From a checkpoint of a small mixture-of-experts model trained on Wikipedia: 11 layers.
Below are experts of layer 2 (counted from 0) of a mixture-of-experts language model. Rows are named router (the router's row for the expert), down (a neuron's output weights, with its number) and show model dimensions 32-63. Each number is 128 + 24 x the weight over its row's rms, rounded and kept within 0 to 255. Numbers have three digits each.
After each expert's rows: "comes before" lists some tokens at least twice as common just after its tokens as in all text. This comes from a sample of Wikipedia text that the model never trained on. Tokens count by the router's weight.

# expert 35
router:076126095106093146159113171109132155106146132127112157144102098129141130121094155110144157084201
down1:128129105151138119089195086100167101127128119133119091144136128124094125135126098143111144141081
down2:117165171164139157151156160103136127146123099081116138120172150134141079119106138104107179134134
down3:146173121132129131113131137138117126182131107187116076118133118151113115153068131116138123155106
down4:145140096124075160135116192185110119123114159148117135114131124147146175144147065131138130145127
down5:127102157159106101132100099129162162095127168154104108135108159141144108139135141118186102179104
comes before: ",", " of", " and", "'s", ".\n\n", " was"

# expert 52
router:096112124125122145125141118094109150111183122125100135084097095139108118136138141141156146129158
down1:114152095139148109170144158089179139144121122175153134095154137088132174130108122133143139139137
down2:153110117122116124103121170146145141122083117111113139153123150125132102140148112136170148107151
down3:139154118132157101141145109082106116108140074136117167170132176153124106145164059125138160139120
down4:105137083143124080143172139137114160107137126157161119135138136127101106191122083167161159126089
down5:130156153104091132124115135096143153105131137106143088096125094148137167134119192131137085096113
comes before: "0", "9", "5", "8", "4", "3"

# expert 10
router:090122155121141145176161150090126158133146154123100157139106081132120167136129144134134147109158
down1:126136092141102167137155122090089107135104156128135105136113111140112139127137136154134103126112
down2:127095131109111121138111103144114114132149148114134089073112106109103133110041116108136104138138
down3:151140162157114108060101137119135144114115163121159145088102121147107093111125098170145118135137
down4:081116106091121135185065172178168115139133135094139129126127117108140115158083106100162118150121
down5:107136114118068112106075152140133140131148133122122114130154122139120106174070070167149117126141
comes before: "9", "0", "8", "5", "7", "4"

# expert 21
router:045149123110113125149143152103118143110148139130093137137094087146161120125126167135146136149136
down0:087152135107113141139133083163145104131150149132096135135108150140119101102093118164136118112154
down1:133138122113141100094105148106144131101142131136097108109145130118112105091120122151181128125125
down2:120125107149150113130119128151115175156076098074125127118122126131155133098126120099175117162128
down3:106132087131089097118110091115144117152155110147137117088127125105116132088097150144139132097163
down4:126133123143121142120155139119181133133105129129097117179112139143169164101162141167110120142084
comes before: " ", " the", " be", " a", " have", " make"

# expert 47
router:110145120132101162187145155126078128105137158126106141158128086136107146103122169149112145136154
down1:146121132131115085142146130080115116122140136159102143100139104126083101113151129119148173112152
down2:129104113129186129168073101109144118132137135144160097129127125088122097137135161143121161117130
down3:112110147117116113151138130099134135151129113168097117121150128134172105110164078128141157109150
down4:116124130115117125078105155155151147133162095130111123156160141166120109180165120159096155113106
down5:147119130093110122135120128131089077122121122156154099078116104109127163152150109131163114122070
comes before: "1", "2", " own", "3", " first", " years"

# expert 36
router:081144132108124084138148144107112141104187156128102124139110075113135132178139151112142108138150
down1:100141161152113152124105138148063143125103151131142108143093144144132102132160165149140081128109
down2:130109151124140161061112071124157114128120092098143122083119091100149086071123107122111105083072
down3:136121098125136118113111110099106138166113112116157143145123124135077146136143147138130101123133
down4:131128106128125112107141115190133150105085130123113115126108090116122085135158150150151110144133
down5:130118130128164108125104168125161109121160125076110147168169160135114116196138165152134110152167
comes before: " the", " a", " his", "See", " this", " its"

# expert 43
router:086110103138104140167144151099128119100129153112091126128088094120108134141129151142118144092152
down0:156144122152146119126188128161145094116171107128161097102136139128166113120127116132139146145137
down1:159119144139087137106181118142113126123163138134176162149099117126108167136116100164185139118107
down2:144135155123155129150136120169106102136139171146153123129092127122120166154110124093104151149129
down3:169106158122129122097089138128146132135156105120136117133104143122140117146091159145152142106106
down4:115087115164116132140088117113148169073137159130137109104143144153153105103116111132194131137122
comes before: " the", " a", " his", " from", " their", " its"

# expert 28
router:078103108155089108142168123131146181123157117096111128150122095157121147140153144135131142116160
down1:150139130105135128088129177133135132102102099177146104104170126094126125131128138158146103126155
down2:111135124126124108087119129120145127121151121110121116086113123111140140132120129114121126146165
down3:101136135141094132100110105108158116071127136125110130060145122123128115130126110144118140130101
down4:134089151127115114146146146131138174155125177089099150112089133156145068096144111129150149114118
down5:113123113122124153110122124104088138096115177176148153124142177093114098138132111132133091138134
comes before: " ", " •", " Born", " The", " List", " Country"

# expert 1
router:084119112128110128160150133104140141102121119143107116131123102122156124146116197142120111100135
down1:120093165120155125124158099179132115137114120112119147163148122102113131175163150125110117107111
down2:094106125142104127107112120101110082116152126129121130159133146152143119178119157134104134112169
down3:104108116118170083113129090147114125107112137121096095130117128119190102133180122096108093122133
down4:112145106109108129165105188103126210124121146127149108096124115134167125079134142091131163152102
down5:141102164112086126111123150145111111137115145117102165155117147091117106128127167173117142188135
comes before: " |", "–", ",", ")", "%", " |\n"

# expert 27
router:110097099120103108154177170121142179111154163125112114131081114123132142135108160096124140128139
down1:119123169093104128113108110080066121130112131110110103087077146100133113118149100139131134113122
down2:162122156135151134094127116134090068102121150199123147181139150128156137139126154144134142140126
down3:126109142132107108099079170142126145141137146110114124106165095127131155113119159155133138132097
down4:103164125145143116111148115131089129134150137151164082129127120152108166115126125138147081104114
down5:141112132145117118091168124099151092100152126110162135172163157121139108102142108091141132133138
comes before: " the", " a", " he", " that", " it", " to"

# expert 49
router:095065117151116132137146109118113181102150138113102101126103094106117118118098167120118146101145
down1:084105135133147137073131144138136134147122107141131159110131147142147149143104156114113083155174
down2:104148134112131134084190081124107134095169110127119127142113135127155135088153155130147148142092
down3:138131103103165139057179147089143103113165153140132164092111129122148128127129125131117124136144
down4:140145108135115139099105127149118119149135117134097126112155109151095091131139118157151124170151
down5:151128116157136111071175147138152127119133129152109116140086128098151137117136116117110094113106
comes before: " the", " a", " his", " other", " an", " its"

# expert 54
router:100132139154109109130127156100123153116169158095105097136125086131136151115113140109124183114172
down1:148115122137146130113140106124136147069128133118102109093165149119125092102161122103118172109108
down2:148099129109120106125205093148183112087116142140129157134134112126135146115147153148126130115133
down3:166151121142087147104116156157131151150123107131143119138165111141154105104136073143093101122136
down4:143083141099206124102146114159155125131146122175107112116138115101124070118140123166141124117116
down5:140153132108143169117101129088098136091117123123152098098123137134154136154132105145120106148098
comes before: "1", "2", "3", "4", "6", "5"